Weights of a small mixture-of-experts language model, trained from scratch on English Wikipedia: 6 picks a token, a variant of Muon for the experts.
Below are experts of layer 8 (counted from 0) of a mixture-of-experts language model. Rows are named router (the router's row for the expert), gate (a neuron's input weights, with its number), up (a neuron's input weights, with its number), down (a neuron's output weights, with its number) and show model dimensions 128-191. Each number is 128 + 24 x the weight over its row's rms, rounded and kept within 0 to 255.
After each expert's rows: "mostly gets" lists some tokens that are sent to it at least half of the time; "comes before" lists some tokens at least twice as common just after its tokens as in all text. This comes from a sample of Wikipedia text that the model never trained on. Tokens count by the router's weight.

# expert 40
router [123 110 112 152 100 125 123 109 132 141 107 148 110 103 140  92  93 130 112 122 101  98 117 145  97 160 153 148 157 123 153 128 103 122 118 103 110  84 122 123 141 145 100 108  86  91 109 120 110  96 161 149 116 159 116 153 161 126 114 105 164 126 157 133]
gate0 [118  93 142 149  70 137 130 119 115  93 100 130 127 106 158 149 119 114 127 146 114 101 163 120 117 135 118 103 138 104 126 149 155 148 137 139 128 149 141 138 121 135 118  93  76 142 115 121 142 113 151 106 135 121  98 154 178 144  94 131 132 122 141  90]
up0 [141  88 132 132 181 137 132 140 156 145 113 132  95 150  94 101 158  80 109 122 148 140 182 117 123  91 143 130 147 170 112 123 129 166  92 102 101 111 156 108 126  94 116 136 177 107  86 139 133 131 119 139  88 106 147 136  82 176  88 154 128 144  73 108]
down0 [146 142 116 109 122 141 100 121 134 108 102  77 132 127 149 109 151 129 128 102 170 144  99  90 159 128 142 114 118 134 120 126  75 124 154 108  87 146 109 154 152 122 101 163 117 135  84 112 101 152 120  86 144 124 126  91 118 127 148 122 137 110 142  91]
gate1 [126 188 142 145 125 155 104 105 149 110 115 171 136 146 120  99  91 145 140 134 145  82 128 122 119 139 160 110 123  62 166 107  96 137  80 118 117 130 171  93 151 119  99 140 106 109 148  88 134 121 151 133 110 158 110 110 121 137 145 114 142 143 149 132]
up1 [162 170 123 161 184 118 134 105 160 115  84 125 128  86 135  81 155  92 172 122 151 139 108 117 155 127 149 156 116 163  55 164 130 163 134 110 146 129 121 174 147  85 138 139 144 129 124 165 136 130  91 118 112  77 136 153 119 146 143 152 153 128 117 144]
down1 [117 129 148 126 133 114 149 169 119  91 135 119 143 137 122 132 156 132  85 107 141 142 147  97 115 124 143 117 159 161  76 172 141 117 146 130 141  95 106  90  80 166 116 143 135  98 115 134 170 109 174 154 165 138 121 178 141 119 111 127 119 122 173 118]
mostly gets: " During", " won", " for", "During", " served", " winning"
comes before: " the", " a", " his", " their", " an", " her"

# expert 16
router [117 108 119 167 108 125 133 118 142 150  96 144 112 111 137  85 134 126 116 123 107 100 108 178 112 172 133 124 142 142 137 156  99 105 103 121 182 100 103  98 184 154 114 115 115 111 102 114 108 115 174 165  96 131  95 159 180 147 109 110 132 160 158 141]
gate0 [102 166 118 123 117 112 122 124 100 151 105 110 118 109 158 131 134 151 114 128 175 108 111 110 161 119  99 130 108 112 131 152 142 117 136  66 167 134 127 161 168  87 116 105 134 176  85 163 122 177 175 130 157 120 112  96 151 144 207  84 171 129 141 138]
up0 [ 98 132 130  91 126 141 124 122 126 101  90 116 144 113 120 162 108 121 142 103 168 180 116 131 156 119  88 127 154 104 120 132 169 131 133 120 108 130 151 172 136 124  93 135 119 149 125 145 151 141 119  89 145 180 157 106 139 121 196 175 141 122 152 105]
down0 [124 137  82 129 154  95 110 111 138 123 126 118 139 157 123 141 118 138 122 128 117  80 119  94 137 137 149 131 159  77 108  99 140 142 132 117 121 124 110 139 110 179 111 163 122 119  84 125 154 138 139 125 172  97 106 104 110 123 149 138  94  67 111 137]
gate1 [133 156 117 152 118 130 126 150 134 111 119 111  95 143 147 129 130 101 141 137 142 107 116 155 163 161 129  98 194 137 102 121 115 137 136 114 161 144 118 139 185 106 171 100 115 137 127 112 136 167 116 177 120 165 114 109  99  92 113 108 155 147 161 110]
up1 [101  80 132 125 151 122 163 123 141 126 150 165 120 119 137 120  94 142 121 127 123 160 132 114 124 114 185 175 105 137 147 125 158 116 128 106 118 106 173 113 112 139  93 133 146 126 134 101 102 111 113 109 152 121 108 143 154 149 138 148 121 112 100 161]
down1 [ 92 154 179 140 190 147 120 138  66 142 140 108 172 133 160 165 130 142 115 133 156 107 148 122 158 126  86 131  98 148 129 131 122 118 151 107  78 177 147 145 175 146 143 145 134  83 121 119 117 159 131 132 117 122 159 129 110 131 147 154 112 154  97 136]
mostly gets: " ", " $", "201", "199", " #", "197"
comes before: "1", "2", "201", "0", "3", "200"

# expert 3
router [107 114 117 157  97 122 148 113 134 146 104 158 123 117 165 115 102 112  73  94 107  83 107 157  81 156 143 168 127 175 137 151 119  90 106 112 177 104  99 102 142 146 111 111 128 140  88  90  97 109 143 159 111 159 109 134 157 150 120 101 169 151 133 154]
gate0 [130 138 176 128  95 136 103 140 141 120 159 170 146 171 110 130  98 124 106 123 117 121  99 126 110 147 120 149 103 149 136 148 170 131 164  94 160 136 100 130  75  96 127 139 116 125  85 148 119 113 151 135 154 165 138 126  98 145  95 112 137 111 138 164]
up0 [113 158 167 139  94 102 125 134 177 126 113 150 132 170 125 173  82 130 123 134 157 118 107  71 108 143 130 134 123 103 121 120 154 149 139 118 117 120 133 126 119 126 124 132  88 157 115 120 108 106 148 134 151 156 169 110 125  97  96  83 162 113  84 167]
down0 [132 140 128 143 137 153 114 128  88 112 142 130 145 126 120 123 159  90 129 135 151 116 112 138 146 136 135 112  57 112 151 125 124 159 160 142 105 168 119 158 127 119 130 157 112 109 134 152 153 172  93  88 190 127 138 146 128 153 103 126 132 137 105 136]
gate1 [148 114 120 120 164 140 109 139 144 115 111 119 122 128 159 165 111 118 115  78 143 104 133 125  98 185 134  97  82 116 135 134 128  80 127 122 115 105 151  87 127 125 131 165 119 150 148 103  59  75 136 161 133 134 173 132 129 127 152 100 104 122 130 116]
up1 [129 119 138 145 162 165 162 140 106  98  91 132 132 140 164 110 122 148 116 105 164 121 126  80 138 119 128 122 117 134 150 152 128  97  79 156 111 145 143 102 125 119 147 104 122  71  88 121  87 123 124 135 139 153 162  71 109 111 126 137  85 130 130 136]
down1 [130 105 132 106  91  95 118 136 156 122 145 152 117 171  94 121 124 168 110 145 170 160 151 141 123  93 117  99 135 151 140 130 130 122 138 114 168 127 167 104 144 134 157 137 165 156 118 127 166 133  95 136 151 165 145  71 127 109 148 112 142 153 154  90]
mostly gets: " and", " but", " However", " or", " then", " would"
comes before: " the", " a", " The", " and", " be", " which"

# expert 50
router [ 90  92 100 134 125 120 167  85 133 158 114 171 115 108 143 112 140 144 120 113  90  98 104 163  94 146 197 157 134 143 131 143 116 132 113 116 147  81 128 106 144 158 124  84 118 147 129 118 106 100 155 139 130 141 106 137 133 142 113 117 161 156 157 118]
gate0 [127 114  77 116  68 132 131 128 126 130 141 157 119 117 136 150 154 187 126 140 122 187 134 186  77 110 139 131  99 108 109  79 127 112 122 127 110 139 140 115 110 125 131 116  89 100 140 129 149 117 120 154 115 159 162  95 147  96 162 134 155 107 122 123]
up0 [ 69 144 102 145 111 169 129  81 154 109 155 116 115 146 135 113  97 156 137 130 146 151  87 127 120 116 151 138 140 133  98  75 126 153 141 106  97 150 123 133 140 122 129 138 121  77 168 109 124  90 132 132 121 138 142  71 126  90 121 132 104  90 148 144]
down0 [129 172 166 148 114 136 114 108  76 117 140  44 130 142  93 114 106 137 148  83 115 123 132 109 149 125 121  68 110  91  99 138  78 150 134 132 119 129 130 116 110  94 137 158 153 122 172 115 160 111 120 133 104 128 154 110 114 138  83 137 143  81 121 140]
gate1 [139  87 105 154 102 138 174  94 129 114 115 130  99 142  71 113 140 105 113  94 113 101 107 123 121 101 137 109 107 129 167 164 152 140 130 117 123 111 156 117 174 147  79 111 118 130 176 145  88 129 119 125 148  72 126 100 181 117 102 125 124 136 148  97]
up1 [155 118 100 130 130 160 138 110 114 164 124 137  97 158  91 129 168 120 143  90 101 126 106 145 123 121 147  89 131 160 153 158 139 156 143 113 121 121 134 124 155 160  88 112 156 123 141 136 153 114  82 130 145 102 139  95 168 130 114 135 104 133 108 120]
down1 [121 130 177 173 138 127 111 134 164 125 142 133 129 130 101  87 165 141 165 108 124 116 146 164 108  62 150 127 110 160 136 118 140 119 163 173 112 104  53 146 175 133 151 141 147 173 148 140 114 140 107 124 133 117  93 119 144 134 150 172  96 132 108  87]
mostly gets: " classification", " List", "idae", ".:", " occurred", ":"
comes before: " ", "-", "\n", "\n\n", "|", "="

# expert 10
router [122 119 106 189 104  99 133  96 161 142 110 139 105 107 145  95 106 110 104 122 118 105 101 178 110 143 132 157 153 144 139 152 112  97  97 116 146 112 116 116 143 167 112 108 105 101 115 108 110  85 144 127 128 149 124 148 138 137 104 125 156 137 145 172]
gate0 [148 149 138 181 106 140 160 125 151 125 125 101 169 105 144  99 137 129 108 139 158 131 132 145 157 128 138 144 146 157 140 160 104 148 123 137 118 134 147 134 184 139 135  95  97 111 118 154 184 107 146 150 132 131 137 128 140 114  74 212 135 144 121 164]
up0 [115 149 107 142 103 122 132 102 154 134  81 163 119 117 145  94 141 109 129 156 180 112 123 134 129 120 129 123 127 141 103 128 130 142 114 127 143 132 101 128 120 136 113  89  83 115 134 151 158 101 149 165 113  87 158 131 127 118 112 174 133 146 144 181]
down0 [126  99  94 128 118 124 118 123 110  91 141 122 125 115 124 129 142  81 135 105 171 103 101 124 104 126 130 158 180 144 109 133 166 124 149 122 108  81 153 133 112 157 148  82 110 161 139 109 151 112 132 154 113 132 113  89  97 119 138 118 140 112 124 105]
gate1 [167 124 137 182 100 149 138 129 132 113 119 110 133 109 152 179 102 139 117 104 162 150  97 157 105 166 120 111 160 142 136 131 116 117 107 122 115 138 118  98  76  75 174  90 133 114 127 129 114 136 116 131 117 136 119 117 147 111 135 147 144 137 125 110]
up1 [119 128 110 158 142 123 146  76 129 103  88 131 109 132 119 113 117 112 133 117 118 158 103 118 123 168  99 141 194  84 120 154 143 147 109 176 137 130 174  94 122 110 148 142 143 131 133 122 105  94 136 165 129 137 114 102 104 129 100 173 176 107 120 127]
down1 [169 115 123 146 143 149 148 111 126 117 110 101 133 126 153 140 147 119 116 115 106 141 153  76 134 126 130 116 126  76 140 151  80 116 185 131 142 112 144 121 103 130 116 212 123 130  59 123  81 147 129 141 100 128 161 130 104  97 126  94 167 150 122 131]
mostly gets: " is", " was", " have", " been", " are", " has"
comes before: " the", " a", " an", " be", " \"", " been"

# expert 14
router [129  90 109 135 108 100 125 109 140 148 123 158 134 114 123 120 120 132  50 122 113 126 120 157  95 147 125 146 138 108 158 135 108 128 129 105 152 118 125 106 136 124 106 111 104 184  98 110 111 131 151 132 122 130 102 138 138 131 131  96 138 135 153 172]
gate0 [108 154  98 135 131 134 150 116 130 109 156 144 168 101 130 124 130 141 123 147 130 116 119 120 135 172 138 138 128 103 124 171 137 119 145 152 114  91 117 152 176 169 143 117  93 154  80 133 112  92 152 146 146 128 127 140 153 109 107 133 166 125 115 109]
up0 [ 90 122 140 136 121 109 113 126 122 130 119 138 106 114 132 118  97 105 120 116 148 119 134 126 147 101 144 141 135 136 115 117 113 123 136  86 131  85 144 113 120 122 143 118 110  85 149 122 105 111 139 109 162 171 155 129 142 110 132 164  61 114 113 138]
down0 [104 166 116 108 126 115  92 179  81 116 149 105 147 129 176 123 148 134 163 185 133 112 103 178 116 118 134 152 137 117 143  96 112 116 128 108 128 140 167 123 133  91 166 143 129 131 147 153 119 134 114 170 125 132 172  90 129 137 139 159  99 166 128 123]
gate1 [120 121 163 129 107  88 132  90 131 158 128 114 151 128 123 152 130 120  99 143 126 121 128 175  65 149 116 156 143 131 195 117 165 125 113 156 148 129 143 107 154 134 153 182 122 109 124 102 113 130 130 125 126 116 115 130 147 166 158  96 161 128 142 124]
up1 [148 151 154 160 122 134 161 128 148 116 127 130 139 163 126 126 157 131  95 175 140 120 141 116 131 125 127 171  92 145 112 115 147  97 123 114 109  88 111 123 137 145 127 163 115 149  89 129 112 161  92 111 121  92 126 144 149 143 141 134 156 132 140 157]
down1 [ 91  86 150 110 159 134 153 108 138 137 122  98  28 132 131  96 113 145 167 115 116 107  80 126 150 158 125 130 159 140 175 135 125 117 116 115 106  95 170 142 152 120 113 140 142  94 134 103 133 100 116  77  90 135 134 143 156 144 111 113 160 127 137 161]
mostly gets: " game", " player", " area", " music", " album", " games"
comes before: " of", ",", ".", " in", " and", ".\n\n"

# expert 42
router [110  97 111 143 118  85 153 125 148 136 107 163 110 106 123 100 103 126 119  96  84 117 100 134 120 141 132 125 141 152 144 147 124 105  90  76 147  88 100 101 138 131 106  95 118 140 109 123 131 132 189 152 116 155 130 142 145 142 115 108 112 136 124 149]
gate0 [140  86 174 144 100  88 110 159 125 122 155 126  91 112 142 103 125 153 117 113 118 155 116 152 114  92 116 135 179  94 137 131 179 159 114  94 174  90 141 108 117 113 127 137 140 151 120  94 150 146 152 141  96 109 129 158 119 103 100 125 134 107 106 131]
up0 [149 124  70 114 125 163 148 134 144 112 133 112 134 110  77 176 128 140 140 102 151 129  70 118 152 132 127 136 101 184 189 129 152 156 165 140 132  97 147 139 112 131  98 105 145 130 111 116 181 112 119 133 130 158 133  64 127 175 138 125 145 150 109 138]
down0 [117  91 160 158 135 131 142 134 115 155 154 105 167 130 133 151 133 133 119  94 141 145 104  85 143 154 110 138 117  90 137 122 104 127 134 111 139 116 134  62 121 115 159 119 147 131  89 151 148 153 100 179 112  97 131 115 123 128 157 152 113 114 147 135]
gate1 [149 140 115 125 130 116 122  93 116  91 137 129  99 119  61 118 121 149 129 124 128 124 118 145 111 107 160 141 148  91 166 131 105 131 140 116 145  90 158  67 110  87 116 117 116 139 136  83 136 134 137 139 127 151  95 129 181 133 157 104  92 139 156 150]
up1 [142 156  79 146 135 145 121 129 108 117 152 149 142 144 104 132  99 143 160 152 117 120 135 157  88 103 171 151 138  75 166 123 113 117 138 113 136 117 157 108 126  74 148 113 146 145 136  91 145 132 117 128 161 131 157 115 177 125 115 135  75 127 131 147]
down1 [157 170  82 121  84 121 168  77 153 123 115 113 125 123 139 109 162 112 130 118 133 130 153 172 106 159 138 137 147 122 149 163 110 126  90 123 162 111  94 105 134 150 141 113 117 151 116 115  85 150 150 154 115 131 112 173 125 123 107 123 111 134 139 127]
mostly gets: ".com", "ko", " Jr", "ensis", "aya", "ović"
comes before: ",", " (", "\n", "\n\n", "\"", ".\n\n"

# expert 44
router [ 89  99  99 147 107 101 152 118 159 165 107 147 110 121 158 101 112 105 102 109 111 113  94 137 102 161 139 154 150 151 135 145 107  95 108 107 155 112 111 114 156 142 120 115 110 145  85 104 114  97 144 154 113 159  96 158 153 154 112 101 131 150 164 165]
gate0 [ 66 118 133  88  98 143 138 126 151 156 160  95  87 108 158 151 101 108  76  76 128 120  75 104 129 135 130 132 121 133 116 140 150  95  74 112  97 132 151 124 152 122 117 128 126 117 113 132 159 108 145 144  97 160 149 147 117 101 104 125 115 106 127  96]
up0 [120 153 174 151  81 115 154  82 135 154 136 150 110 110 148 168  96 149  88 128 120 125 115 138 123 121 130 110  87 138 174 146 115  32 122 146  76 125 140 125 143 139 130 153 107 160 121 128 128 115 156 135 124 110 142 131 144  72 117 130 138 122 106 107]
down0 [126  79 108 115 132 165  76  76 161 145 105 161 126 149  67 147  80 128 118 132 122 122 116 170 133  57 115 119 169 160 116 118 128 150 134 134 138 109 110  94 152 121 131 139 127  64 126 111 163 141  94 124 114 165 153 135 114 104 150  90 119 147 100 128]
gate1 [115 162 163 127 154 120 111 140 143 170  93 156 132 144 160  92 117 119 174 157 116 112 111 138 151 152 117 121 120 141 159  95 102 120 175 143 138 171 117 120 135 106 126 106  94 149 167 117  80  97 157 148 125 118 163 115 160 117 110 119 146 146 107 175]
up1 [116 166 138 117 158 104 135 146 109 150 131 138 153 151 168 156 125 136 163 129 146 125 116 132 139 130 122 131 117 127 122  91  97 147 160 153 135 186 146 128 151 135 150 119 111 144 195 115 102 108 126 122 153 119 149 107 149 113 114 111 160 135 136 158]
down1 [128 101 154 129 107 100 165 119 183 136 113 140  97 114 168 164 123 157 111 123 160  89 123 111 103 160 130 102 151 119 109 147 131 130 133  92 122 139 119 119 111 116 111 125 152 129 137 132 122 132  92 109 108 124 135 190 114 102 112 169  99 149 167 117]
mostly gets: " Genus", " A", " largest", " MPC", " †", " brother"
comes before: " |", ".", " |\n", "–", "201", ";"

# expert 58
router [ 99 113 115 139 101 100 141  98 153 153 115 143 105 102 149 108 110 117  87 107  87 105 113 161 107 162 141 141 152 135 142 160 121 105  99 105 146 119  95  95 162 137  95 104 101 139 114 119 114  96 157 151  86 157 125 163 146 145  96 114 144 155 151 149]
gate0 [106 152 162  87 160 113 106  92 111 122 111  93 110 113 142 144  75 130 170 135  91 118 116 146 171 111 134 121 144 121 153 131 150 133 116 135  95 127  95 140 107 116 106 159 138 121 139  81  92 129 118 161  96 141 129 140 124 123 140 105 133 134 117 148]
up0 [110 117 101 130  66 150 168 144 157 121 142 162 158 135 112 136 127 116  98  97 126 156 138  80  82 113 137 138 123 133  73 137 127 110 114 135 154 142 140 103 146 135 132 121 136 106  91 164 145 146 145 120 123 136 130 144 102 159  92 144 108 116 148 141]
down0 [164 120 104 113 112 131 185 167 158  47 103 145 135  79 122 122 153 107 182 105 129 167 138  92 108 123 122  67 106 127 122 101 117 121 149 161 112 114 150 146 123 126 173 112 126 118 153 172 138 126 146 115 152 142 171 133  59 118 139 166  99  99 135  92]
gate1 [166 150 127 109 142 129 158 134 133 141 189 109 116 137 144  92 111 103 119 116  98 138 104 108 120 163 147 151  95 110 165 195 125  96 149 108 130 134 150  96 104  88 113 146 124 126 114 149  98  85 117 139 140 190 132 130 141 116 111 127 115 143 133 138]
up1 [152 127 104 132 147 136 131 109 134 124  79 127 131 108 134 142 207 136  95 185  84 127 166 152 166 131 119 124  90 168 119 103 101 130 119 104 109 156 169 143  90 138 126 123  99 161 113  94 167 132 119 128 113 135  93 143 115 117 125 176 118 141 127 133]
down1 [160 102 153 166 132 126 177 133 109 167 153 128 116 181 130 107 144 111 122  86 122 138 159 131 177 107 129  87 157 159 123 152 116  87 140 119 130 178 142 152 145 147 100 133 156 166 137 102 118 112 115 147 107 131 148 142  86 165 123 164  90  97 124  93]
mostly gets: ").\n", ".\"\n\n", " Genre", "',", "\"\n", " Event"
comes before: " |", "|", "-", ":", " |\n", "=="

# expert 11
router [115  93 119 137 108 103 150 121 142 147 100 137 104 102 146  99 119  99 111 122  99  97 109 149  98 141 137 130 139 152 157 146 114 120  95  85 147 123 103 100 156 140  99 103 101 151 120 115 112 112 170 145 102 148  98 137 144 144 102 112 141 148 161 144]
gate0 [144  72  87 146 141  90 135 169  78 139 165 182 127 128 125 129 150 143 152  92 154  72 114  87 108 146 129 122 132 118 144 136  92 162  99  97 135 100 144 125 155 110  98 133 122 130 104 136 127 129 163  97 120  91 127 128 124  59 130 140 112 160 100 127]
up0 [119 129 153  69 167 106 106 110 136  95 113 131 134 122 125  64 120 113 119 133 167 102  85  80 138  99 134 143 159 116 137 140 155 149 102 121 122 111 136 124 121 143 123 153 111 117 122 151 155 160 126 133 123  85 118 129  96 109 130 141 144 150 113 162]
down0 [132  94  62 145 115 140 140 146 135 117 130 105  92  84 160 135 127 194 133 102 124  61 137 106 192 135 163 125 127 126 136 129 150 102 159 105 130  95 150 118 163 120 121 120 118 102 139 151 146 113  80 128 111 120 124 129 130 106  94 104 125  82 113 143]
gate1 [119 115 191 182 116 147 114 153  89 121 153 125 104 138 131  78 124 104 160 135 139 121 115 152  91  98 130  64 174 151 154  78 126 109 106  94 109 102 100  91 150 130 153 113 106 127 124 146 137 163 128 137 142 116 109 119  98 141 111 125 100  98 121 175]
up1 [108  84 178 121 146 147 131 169 107 104 157 117 118 123 135 109 100 120 153 107 127  99 113  84  99 154 159 136 135 156  96 122 144 146 122 149  92 116  98 103 129 129 134 165 129 144 166 111 120 185  84 109 134 119 154 145 102 131  65 115  87  96 123 141]
down1 [111 136 128 158  92 130 103  87 164 115 138 135 108 127 156 101 117  82 153 151 172 151 165 112 136 121 126 166 110 119 115 147 138 100 115 150 120  96  79 142 114 123 139 116 109 114 143 132 116 133  90 167 148 109  92 123 116 168 141  92 133 133 120 102]
mostly gets: " students", " people", " politician", " footballer", " player", "ians"
comes before: ",", "\n", " (", " and", "\n\n", ".\n\n"

# expert 36
router [107 118 111 134 100 105 138 130 146 141  98 158  94  89 145 110  82  73 122  92 101 108 105 149 104 149 141 140 136 135 151 156 110  99  97 124 141 122  79 119 148 128 105 108 119 143 100 116 122 127 151 143 124 144 109 140 149 134  89 113 135 135 158 165]
gate0 [111 176  83 146 106 122 138 152 116 141 121 153 125 155 145 130 126 138 135  92 143 132 135 152 129 167 106 143 139  90 189 111 112 149 129 148 116 137  62 144 165 146 133 179  96  86 147 130 134 126 127 145 139 140 118  90  99 130 124 117 167 115 129 147]
up0 [125 130 123 128 101 151 139 152 144 118 141 102 134  95 133 170  93 135 108 151 135 145 121 102 108  98 101 135 138 141 123 167 127 171 152 160 163  86 147 116 112 132 127 139 134  99  66 130 142 106 124 118 156 127 115 171 168  96 151 176 124 123 145 143]
down0 [125  86 103 110 144 104 125 164 105 114 114 134 127  94 144 148 115 123 119 110 109 158 135 147 159 149 127 143 137 147 120  84 126 104 149 130 110 127 129 107 139 104 155 104 127 125 141 126 122 171 107 109  97 129  99 102 120 103 158 110 114 147 145 104]
gate1 [ 92 133 105 108 108 122 118 159 146 123 105 185 129 106 148 127  96 106 124 119 162 134 137 108  99 138 119 120 131  60 139 109  46  99 137 106 114 145 175 150 177  85 128 124 150 100 139 146  99 121 154 130 163 125 110 134  99 123 104 175 105 150 117 136]
up1 [143  92 156 140 136 115 125 110 118 144 159 101 115 159 127 131 142 142 122 124  73 143 142 104 146 116 142 106 180 122 112 156 110 133 136 119 189 143 138 112 103 155 150 136 122 123 107  69 131 135 105  99  91 121 117 103  97  80 139 104 148 123 128 103]
down1 [150  69 128 140 114 118 149 165  93  92 107 112  94 119 125 147 146 124 117 150 140 128 133 127 139 117 125 129 154 176 176 138 142 133 182  96 147  81 141  75  98 144 112 106 109 138 137  88  94 120 124 127 135 187 123 115 132 160 136 179 162 161 125 151]
mostly gets: "ira", "han", "ley", "berg", "ko", "ić"
comes before: ",", " (", "\n", "'s", "i", "a"

# expert 48
router [100 117 112 146 123 112 160 127 138 149  98 138  86  87 159  95  88  89 123 106  89  97 111 139 117 139 148 154 144 144 155 159 107 116 127 130 166 115  94 102 130 155  87 111  92  89 106 110 100 115 138 171 103 144 120 137 150 127 126 121 142 144 137 162]
gate0 [129 140 152 129 133 111  88 123 119 133 105 177  96 127 145 157  99 129 148 171 103 113  91 103 117 144 140 166 136 154 166 119 131 137 150 177 106 133  94 101  90 144 129 144 135 100 111 132 106 138  66 110 105 130 109 145 125  93 140 113 146 146 159 161]
up0 [109 121 144 139 132 136 113 126 124 139 115 119 119 138 174 152  87 149 112 102 122 125 110 111 134 118 138 116 116 122 131 159 156 118 104 153 134 157 127 123 132 113 114 150 167 137 135 142 129 141  62 132  84 154 120  86 130 131 153 151 160 132  98 169]
down0 [147 130 156 106 135 130 113 130 101 147 114 133 138 136 127 113 116 116 137 155 138  66 142 108 138 109 134 151 155 115 147 133 146 137 123 113 154 162 116 134 106  89 165 109 151  84 151 195 167 143 124 116 165 145 137 113 113 142 125 159  79 127 105 132]
gate1 [109 117 146 111 141 124 112 103  68 130 138 159 131 153 120 112 117 152 121 147 110 147 123 105 143 118 173 130 175  83 149 131 164 128 176 162 130 153 145 151 145 148 101 133 134  93 126 105 158 108 116 171 107 125 168 163 131 107 104 136 159 187  99 143]
up1 [148 140 125 117 130 104 122 101 140 146 113 105 134  90 130 127  96 117  86 129 143 132 111 133 124 110  96 133 109 178 132 130 113 113 109 112 140 136 114  93 109 105 136 134 154 168 101 109 137 146 133 124 166 130  82  77 120 149 141 111 114 100 147 139]
down1 [151 117 130 170 147  96 118 138 128 135 105 140 156 107 174 108 111 102 117  75 150 106 158 166 139 163 123 110 132 163 162 125 119 127 109  82 132 104 142 133 109 166 131 152 100 152 101 126 103 125 187 128 105 120 106 171 117 151 110  92 135  93 117 121]
mostly gets: ".\n\n", "==\n", ".\n", "==\n\n", ").", " ==\n"
comes before: "-", "|", " The", "==", "The", " In"

# expert 18
router [ 97 112 104 146  87 114 157 111 159 155 108 166  92 104 138 119 111 138 113 117  94 108 112 143 106 140 140 158 145 142 136 157 107  86 100  98 152  90  88  96 132 150 113 107 117 157 111 118  89 102 137 189 112 150 108 141 141 138 119 104 153 135 156 139]
gate0 [100 111 177 139 138 108 127 165 154 140 103 138 113 107 134 140 174 140 191 133  95 141 149 135 114 196  95 119 147 131 114 134 127 123 127 102 185 135 109 130 122 126 123 108 178  99 123 135 131 108 128 169 174 147 119  71 130 115 135 109 131 128  92 127]
up0 [183 116 135 125 109 187  97 128 135 130 141 129 122 120 115 144 152 109  75 111 143 120 143  99 144  92 123  95 101  80 171 108 142 139 107 138 107  77 112 123 123 167 122 127 125 111 116 109 140  87 142 115 106 138 110 155 134 165 123 171 145 111 126  96]
down0 [ 88  84  85 171 124 126 134 110 122 126 146 160 167 126 164  75 138  93 125  78 133 114 155  78 143  95 138 138 141 125 154 157 129 104 117 112 169 128 154 139 128 129 137 125 132 118 112 106 107  73 102 118 121 129 153 213 145 148 118 142 132 171 126  98]
gate1 [133 109  79  92 108  98 142 151 143 121 121 151  71 126 146 103 125 118  95 150 118 121 145 114 139 107 110 148 116  79 154 111 117 121 107  94  60 137 130 150 106 123 127 142 117 136 138 102 122 154 159 136 166  61 122 142 125 107  91 134 122 100 158  78]
up1 [155 168 132 108 157 128 121  80 129 132 175 111 153 125 114 126 170  92 104 118 181 130 118 155 125 142 174 138 136 164 142 146  99 146 137 180 193 108  94 120 169 147 139 109 130 154 145 124 149 102  93 143 132 116 158 145 150 128 141 122 162 120  96 101]
down1 [124 162 125 138 145 107 119  82 134 160 109 113 108 118 119 105  86 120 121 105 120 113 140 112 133 147 164 103 158 129 131 151 120 149 130 139 114 155 119 121 133 127 122 165 137 129 119 149 113 149  92 119 146 132 124 138 112 168 153 141 136 126 136 142]
mostly gets: "',", "):", " including", " :", " |", "\":"
comes before: " ", " \"", " —", " A", " L", " H"

# expert 59
router [ 89  87 117 151 120 100 146 100 161 149 118 146 128  96 136  72 116 104  67 101 121 109 113 145 129 151 142 129 164 161 147 139  86  92 115 119 140 118 114 119 131 123  86 121 103 141 104  88 108 104 145 160 106 149 115 147 138 130 116 119 176 135 143 180]
gate0 [ 96 169 120 150 144 145  90 108 147 105 161 135 160 101 100 117  76 142 133 116 136 143 134 126 121 187 165 106 116 141 129 105  97  97 116 152 114 132 157  99 120 101 103 121 137 106 108 130 150 122 149 134 116 124 165 139 134 138 143 133 161 144 136 142]
up0 [100 131  96 134 121 134 108 118 150 143 125 125 169 129 142 117 101 135 131 131 141 156 104 166 114 158 148 121 119 125  92  94  88 109 111 113 134  88 149 159 112 109 114 130 116 112 129 158 157 130 148  78 119 160 166 161 113 121 123 141 144 117 109 134]
down0 [146 153 153 127 115 130 121 137 130 113 140 141 114 140 104 110 126 115 130 112 122 137 112 136 144 107 127 159 138 119 121 150 136 129 123 119 136 161 128 126 148 144 158 139 139 149 132 144 144 146 121 132 149  91  64 100  93 118 125 118 107 131 132 167]
gate1 [145 128 100 144 152 118 145 127 138 142 124 173 110  90 133 100 104 136 142 125 131 123 118 149 142 145  92  99 138 155 178 103  76 108 117 138 100 129 141 144 163 151 113 139 125 156 145 110 158 142 149  83 174 173  94 111 163 110 126 157 154 111 149 149]
up1 [176  78 140 150 175  98 165 133 145 121 126 125  82  91 105 104  99 146 117 163 150 119 124 168 127 109  96 145 141 175 107 135 153 124 143 136 159 127 140 126  80 127  99 151 165 151 130 138  82 149 134  98 126 164  98 108 112 157  93 134  97 141 105 136]
down1 [151  86 128 114 160 119 133 152 129  88 141 169 117 126 167 106 120 126 113 117 158 162 157 127 133 175 119 121 151 138 150 102 165 149 131 127 119 145  90 149 166  91 126 120 126 117  85 110  74 130 152 120  90 145 153 133 132 134 123 126 148 124 159 143]
mostly gets: " use", " release", " using", " signed", " president", " Minister"
comes before: " of", " to", " in", " the", " for", " by"